Below are experts of layer 2 (counted from 0) of a mixture-of-experts language model. Rows are named router (the router's row for the expert), gate (a neuron's input weights, with its number), up (a neuron's input weights, with its number) and show model dimensions 256-383. Each number is 128 + 32 x the weight over its row's rms, rounded and kept within 0 to 255.
After each expert's rows: "gets" lists some tokens that make up at least twice as much of what it gets as of all text. This comes from a sample of Wikipedia text that the model never trained on. Tokens count by the router's weight.

# expert 8
router [124 117 144 130 125 133 105  77  73 150 128 148 144  83  81 115  81 118 127 124 153 142 128 121 139 139  90 159 122  91 121 143 108 134 138 154 138 100  88 161 155  71 142 101  96 153 138 119 190 135 130 138  88  74 127 167 161 132  69 103 133 128 169 170 179 124 151 117 119 148 128 106 119 199 155 117  75 122 108  58 124 150 132 168  52 134 119  96 156 125 148 145 158 134 117  99 145 111 100 114 100 176 126 173 124 151  48  80  75 143 225 117  55 177  66 116 136 161  88 119 113 118  76 138 149 155 131 153]
gate0 [207 150 150 175 155 160 114 120 128  72 190 152 147  79 191 195 157 119  73 155 147  98 164 132 156 173 103 115  80  81 134  77 167 109 160 132 230  67 125 126 165 109 112 129  83 149  98 186 115 138 116 179 115 187 149 146  79 114 135 185 135 176 134 160  90 127 139 137 151 129 134 126  84 155  76 116 136 109  98 105 130 166 125 112 119 111 127 126 130 154 102 102  92 123 163 147 141 111  83 117 126 157 112  87 164 123  78 162 192  82 108  36 110 141 139 200 113 148 109 116  97 129 122 161 119  90  83 114]
up0 [145 140 120 129 132 156 135 148 154 144 120 118  84 117 134 121 194 152  66  75 162 111 104 132 151 141 128  80 145 176  97 119 107  99 123 106 119 105 120 139 145 140 146 144 221 105 152  87 170 104 123 123 212 124 186 131 120 154 122 152 125  97 128 154 159  78 164  88 117  89 138 148 117 126 147 159 124  86 166 136 157 128 104 135 100 130  94 142  64 138 125 183 167 134 149 137 145  95  97 124 166 137  89 155 128  94 146 168 130 164 130  86 108 140 120 148 121 155 191 152 115 137 119 120 153 131 132 136]
gets: " and", ")", " for", " his", " \"", "s"

# expert 6
router [175 130  84 133  78 146 128  71 175 127 105 118  96 109  99 140 105 133  90  87 136  73 142 121 110 117 147 190 120 127  86 187 108 122 119 121 141 129 125 161 146  77 139  47 151  86 175 110 135 121  96  28 116  69 149 182 162 136 135 176 133 120 133 125 114 139 126 173 153 152 135 114  99 163 225 110 113 191 140  99  84 158 155 144 120 142  93  90 160 161  99 146 153 185 123 131 147 115 114 101 142 128 151 112  68 146 145 140  95 135 117 131 116 160 160  99 117 191 142  88 129 155 127 129 122  70 209 140]
gate0 [171 149 107 197  73  79 103 108 160 122  87 127  96  99 187 148 129 149  83 140 143 128 135 221 147  87 128 126 116 124 171 146 137 162  99 124  79 108  98 130 113 112 112 127  72 120  82 129  78 150 162 161 137 147 129 123  60 113 114 122 117 153 170 103  79 148  92 119  95 138 161 145 127 123 141 127 132  84  96  94  94 123  89 164 111 196 131  92 160 133 131 143 100 137  86 136 162  97  69 142  99  94 147 197 105  66 104  99 107 129  99 155 136 223 167 139 130 109 155 165 119  96 113 143 100 130  56 106]
up0 [112 127 186 112 159 179 142 130 159 172 139  96  94 157 114 156 105 119 123  79 101 174 170 174 115 139 112  96 117  74 114  97 107 125 136 129 128 155 146 153 132 183  72 104 108 149 127 154 158 145  91 130 151 126  80 172 123 141 145  58 123 156 123 195 122 120  93  79 193 124  94  88 133 144 197 149 126  96 149 135  72  77 144  95 124 140 128 113  49 125 158 152 123 143 120 105 110 170  76 166  93 168 147  82 118 187 177 140 107 156 170  67 139 137 176 160 131 202 142 109 151  77  57 112  71 106 187 112]
gets: " a", " the", " (", " first", " an", " ="

# expert 12
router [121  49 164 174 174 120 117  76 125  97 199 119 106 135 119 117  89 149 143 103 129 138  86 134 131 170 167 177 115 142  73 175 122 125 108 116 128 170 114  94 148  93 130 122 145 122 196  64 125  92  67  95 155 171 128 173 127 128  99 123 134 139  84 139 230 106 147  86 155 151  91 134  65 152 121 126 133 137 154 114 184 131 111  99 144 104 112 140 102 165 146 137 150 175 123 114 139 109 130  68 114 129 134  59 162 144 119 129 146 129 158 123  53 132  77 100 153  66 155 137 166 113 173 111 177  85 197 171]
gate0 [169 204 109 166 113  87 125 128 138  78  46 135 104 116 134 144 126 181 177 166 131 113 161 134 145 150  73  92 148 194 138 111 177 110 167 176 109 181 129  82 110 100  94  97  61 153  79 100 120 165 145 146 143 147 115 108  95 177 144 149 138 106 119 178 143 182 149  78  94 125 102 154 133 101 159 138 159 163  84 111 123 124 162 161 147 161 106 160 151 115 101 115  84 167 135 154 135 217 150 154 128 149  90 110  97 101 129 141 159 161  86 103 170  95 133 123 134 176 115 166 114  93 115 147 141 190 130 100]
up0 [ 96 182 107 192 100 156 146 157 124 189  82 127  87 136  98 144 115 123 131 171  96 113 134 120  60 133 161 168 114 154 154 137 141 110 151 124 131 162 169 105 141 171 168 153 153 156 177 161  61 146 180 128 139 117 139 117 153 120 115 154 154 172 114  83  90 136  91 103  80 112  79 130 106 181 108  89 133  88 123 141 101  93 110 200 103 107 132  81  91 143 126 133 112 165 131 115  75 125 110 115 103 100 120 100 107  89 125 134 158 109  95 157 162 111 185 151 149  97  91 140 150 124 178 135 135 150 127 177]
gets: " in", ":", " to", " on", "–", " with"

# expert 0
router [138  84 132 219 139 151 158 128 135 163 112 144  87 110 128 125 152 136 156  65 206 183 180 159 124 165 100 140 161 120 155 151 133 113 176 134 116  75 135 168 154 102 133 186 164 126 132  81  79  96  68 105 145  90  98 116 115 132  98 163  87 117 170 157 193  89 171 150 127 168 106  81 108 150 196 140 148 135 159 111 158 211 143 128 163 125 130 142 119 124 161 143 151 126 115 143 120  90  82  58 175 165 121 161 132 134 140  59 141 190 175  97  78 203  97  68 159 123 132  82 127  97  92 169 157 115 179 163]
gate0 [104 119 111 129 120 150 171 100 106 159 134 140 198 127 142 110  84 206 123  98 160 169  85  76  85 134 148 180  94 101 130 128  99 122 188 143 198 167  41 126 145 150  90 160 182 192 140 124 106 193 152 161 119 155 110 184 129 111  98  95 126 143 117 122 180 160 117 172 156 121 140 157 131 169 170 137 140 152 128 148 107  85 123  68 128 116 109 122 136 104  92 178 151 124 115 122 145  45 178 118 131 185  91 177 121 171 158 116  56 135 146 123 176  43 147 105 113 149 193 106 164 141 123 131 111 162 149 126]
up0 [ 93 154  80 141 107 141 138 126 108 164 113  87  72 136 151  94  82 111 134 153 131 157 127 116 138 129 145 139 120 119 136 155 161  81 230 124 161 131 121 154 168 150 142 141 147 135 164 131 147 189 113 147  36  84 154 144 117 140 116  87 170 130 134 113 130 103 120 155 120 107 165 138 148 138 104  19 159 117  54 169 147 126 154 112  63 108  87  73 124  91 104 134  91 128 121 105 167 131 180  69 176 101 105 176 131 118 158 178 170 203 163 106 144 123 140 135 118 136 180 104 121 128 173  98  94 157 114  76]
gets: " |", " of", "|", ")", ";", "'s"

# expert 13
router [128 154 146 142 105 129 122 165 133 151 166  98 125 107 123 111  65 154 125 145 175 148 130 148 164 156 132 120  99 130 145 142  74 140  90 150 159  84 126 141 158 106 104 156 125 117 143 109 148 126 137  83 155 132 113 173 127 147 103 108 123 164  89 152 224 115 127 185 139 123 172 148  92 203 136 133 132 107 146  85 175 220  93 126  84 143  87 101 133 122 151 143 160 136 135 109 148  38  88 152 101 118 158 107 143 180 128  98 154 218 197 174  85 208 150  67 102 149 106  96 118  55 158 105 155 123 162 149]
gate0 [170 125 160 106 166 123  75 121 139 148 123 132 138 126 142 175 144 100 156 167 113 135 113 115 140 156 109  68 102 139 163 129 176 129 181 128 124 118 140 146 163 139 125 207 167 143 137 117 111 127 151 164  89 157  55 111 108 175 131 159 103 142  86 172 106 110  91 137 173 126 155  92 122  94 137 134  94  68  66  75  90 115 149 136  85 149 120 110 108  97 113 127 134 161  95 126 118 175 137 126 116 164 164 102 148 160 161 133 144 118 141 117 131 155 130  83 165  78 114 133 105 118 130 102 157 119 156 141]
up0 [ 50 125 186  78 137 158  99  84 106 155 119  75 132 145  87 225 125  85 117 144 121 115 120 122 155 106 139 168  69  91 120 101 185 135 137 138 114 130  56 138  88 138 119 128 176 131 180  85 156 113  88 141 156 153  99 176 123 141  83 107  81 119 115 128 125 155 143 122 133  88 111 149  97 163 131 162 116 116  87 112 110 115 153  90  98 165 127 148 103 156  94 190  94 135 197 141  90 124 138 113  92 112 178 117 133 130 144 119 138 173 158 155  83 149 146 109 149 146 158 112  80 112  77 150  99  84 107 139]
gets: " (", " a", "-", " to", " by", " the"

# expert 2
router [121 135 177 213 112 122 137 166 112 137 125 171  85 106  64  81 132 121 159 170 109 176 133 197 110 168 112 101 140 127 111 134  72 112  92  87 150 134 123 148 151 106 110 136 185 159 136 119  54 136 108  74 114 138 172 176 115  90  88 147 117  71 144 139 137 138 130 129 117 100 139 116  46 130 192  98 129 109 162 150 125  86  79 151  78 155 136 133 122 163 132 117 132 121  91 163 150 100  98 112 152 179 157 124 100 145 115  88  65 170 144 157  88 120 140  97  82  83  82  75 150  97 149 166  95 115 113 158]
gate0 [ 85 115 138 109 158  98 128 151 197 102 153 176  81  92 177 192 101  73 106  89 161  70 144 146 147  40 190 156 112 154  62 183 128  65  93 135 109  87  63 106 137 118  73 129  87 165 164 180 124 124 130  79 129 141 148 117 109 159 118 192 160 151  75 125 138 116 127 119  97 188 131  98 104 109 130 170 117 146 131  69  85 122 102 111 107  86 108 100 105 153 120  83 129  66 134 113 171 129 125 125  71 124 106 123 126 147 134 171  93 113 116 157 153 114 108 123 116 151 154  89 143  98 157 126  93  91 134 187]
up0 [ 74 107  49 161 140 104 106 123 138 110 147  26  68  99 204  81 136 129 149 123  65 174 133 138 163  95 119 139 145 166 103 124  86 126 144 132 135 211  73 121 130 164 144  88 154 122 118 103 105 117 128 134 174 170 195 161 116  95 137 148 150 132 150 149 125 176  86 137 109 125 114 122 155  42 136 106 131 115 167 162  93 130  89 167 112 116 153 147 104  93 109 173  73 100 174  80 110 104 156  48 153  88 151 141 124 106 125 156 131 105 127 107 194 107 118 138 153 103 128  87 118  44 116 154 123 112 117 133]
gets: ".", " it", " He", " he", " one", ";"

# expert 4
router [ 91 105 143 148 140 168 147 123 146 159  98  73  91 121 164  88 127 105 151 105 177 114 121 152 107 188 135 168 103  77 128 114 145 119 142 132 163 130  88 150 164 124 176 122 191 160 151 135  98 163 124  93 135 131 187 166  79 127 139 119 102 130  95 123 175 111 126 143 133 162 125 143 138  88 169 117 194 107  90 153  94 165 176 112  90  87 172 143 131 136 155 167 111 159  97 139  91  63 110  52 112 194  93 135 128 153 147 105 151 159 139 174  64 161 137 136  79 120 107  79 148  89 150 110  93  66 107 122]
gate0 [139 158 148 129 123 137  98 144 155 118 133 133  97  85 102 116 165 106 103 195 109 172 118 136  94 100 121 110 111 156 157 115  96 116 131 153 127 150 161 137 182 113 161  99 132  95 131 122 137  79 124 136 112 156 141  98 136 104 123 119 135  84 141 153 155 107 119 104 165 109 113 135 122  97 147 113 114  59 117 177  90 122  60 145  94 156 152 137 131 110 162 200 135  68  62  81 119 174 149 180  59 145  59  93  48 148 124  94 159 226 112 155  73 164 154 147 170 138 140 121 120  83 188 168 149 101 147  95]
up0 [131 112 137  73 143  97 111 139 212 160 140  82 179  74 129 132 112 126 131 159 130 126 130 111 137 142 106 157 154 120 166 184 109 146 144 132 168  66 120 142 156 168 130 108 144 158 183 159 126 139 133 103 118 103  99 118 144  68 146 171 145 135 196 130 120 162  48 200 121 142 134 158 192 115 170 186 166 160 101 148 127 144 117 165 150 134 151 108 103 168 172 150 163 168 105 153 125 141 131 101 106  97 106 159  85 157 138 109 145 128  96  82 165 115  89  92 122 155 135 101 126 141 111 129 155 149 139 178]
gets: "\n", ",", " and", " was", " is", " as"

# expert 10
router [ 97 132  60 141 115 148 131 164 106 124 150 146 133  94 123 102 125 106 151 146 165 161 114 123 123 167  98 143 152 149 122 138 139 151 173 132 136 102 169 151 113  92 130 106 183 140 150 137 113 133  82 124 158  93 106 172  66 210 134 139 165  90  82 194 124 156 145 128 110 169 150 180  63 110 164 163 108 116 155 132 121 163 143 109  85 157 164 116 135 121 186 113 115 255 127 184 117  83  94 110  96 181 167 128 145 202 125 128 118 167 178 194 131 194 132  65  89  78 172  61 151 134 148 141 102  84 178 220]
gate0 [127 145 180 141 222 100 102 184 145 132 100 115 156 115  96  61  82 136 166 129 126 117 171 161 190 207 173  74 149 113 161  85 144 120 104 132  71 172  99  19 113 177 178 117 135 220 100 146 122 138 198 124 155 147 134 176 143 125 144 140 113 126 108  85  85 174 105 129 161 111  60 129  97 145 183 150 152 120 169 161 122  93 143  96 136 138 125 173  83  86 104 139 112  98 148 157 155 143  98 108  78 146 140 149 122 136  99 157 149 135  84 149 131 129 152 131 188 154 149 132 125 114 109 100 108 162 183 116]
up0 [106 111 129 104 172 136 118 130  94  99 100 135  91 158 164 138 124 173 162  88 122 129 169 102 122 145 109 161 118 134 146 148 114 127  57 131 149 121  82 134 176 202 128 144 116 134 150 164 156 187  80 178 141 122 184 125 158 158 129 129 136 152 110 120  93 104 114 142  51 139 135 157 157 109 127  85 113 177 155 103 129 130 140  96 164 121 124 181 157 142 115  54 148 132 131 129  78 120 155  85 194  99  91 149 114 118 126 156 156 134 138 119 123 163 155 134 172 166  95 123 115 148 125 116 117 195 127 145]
gets: " the", "1", " The", "2", "The", "0"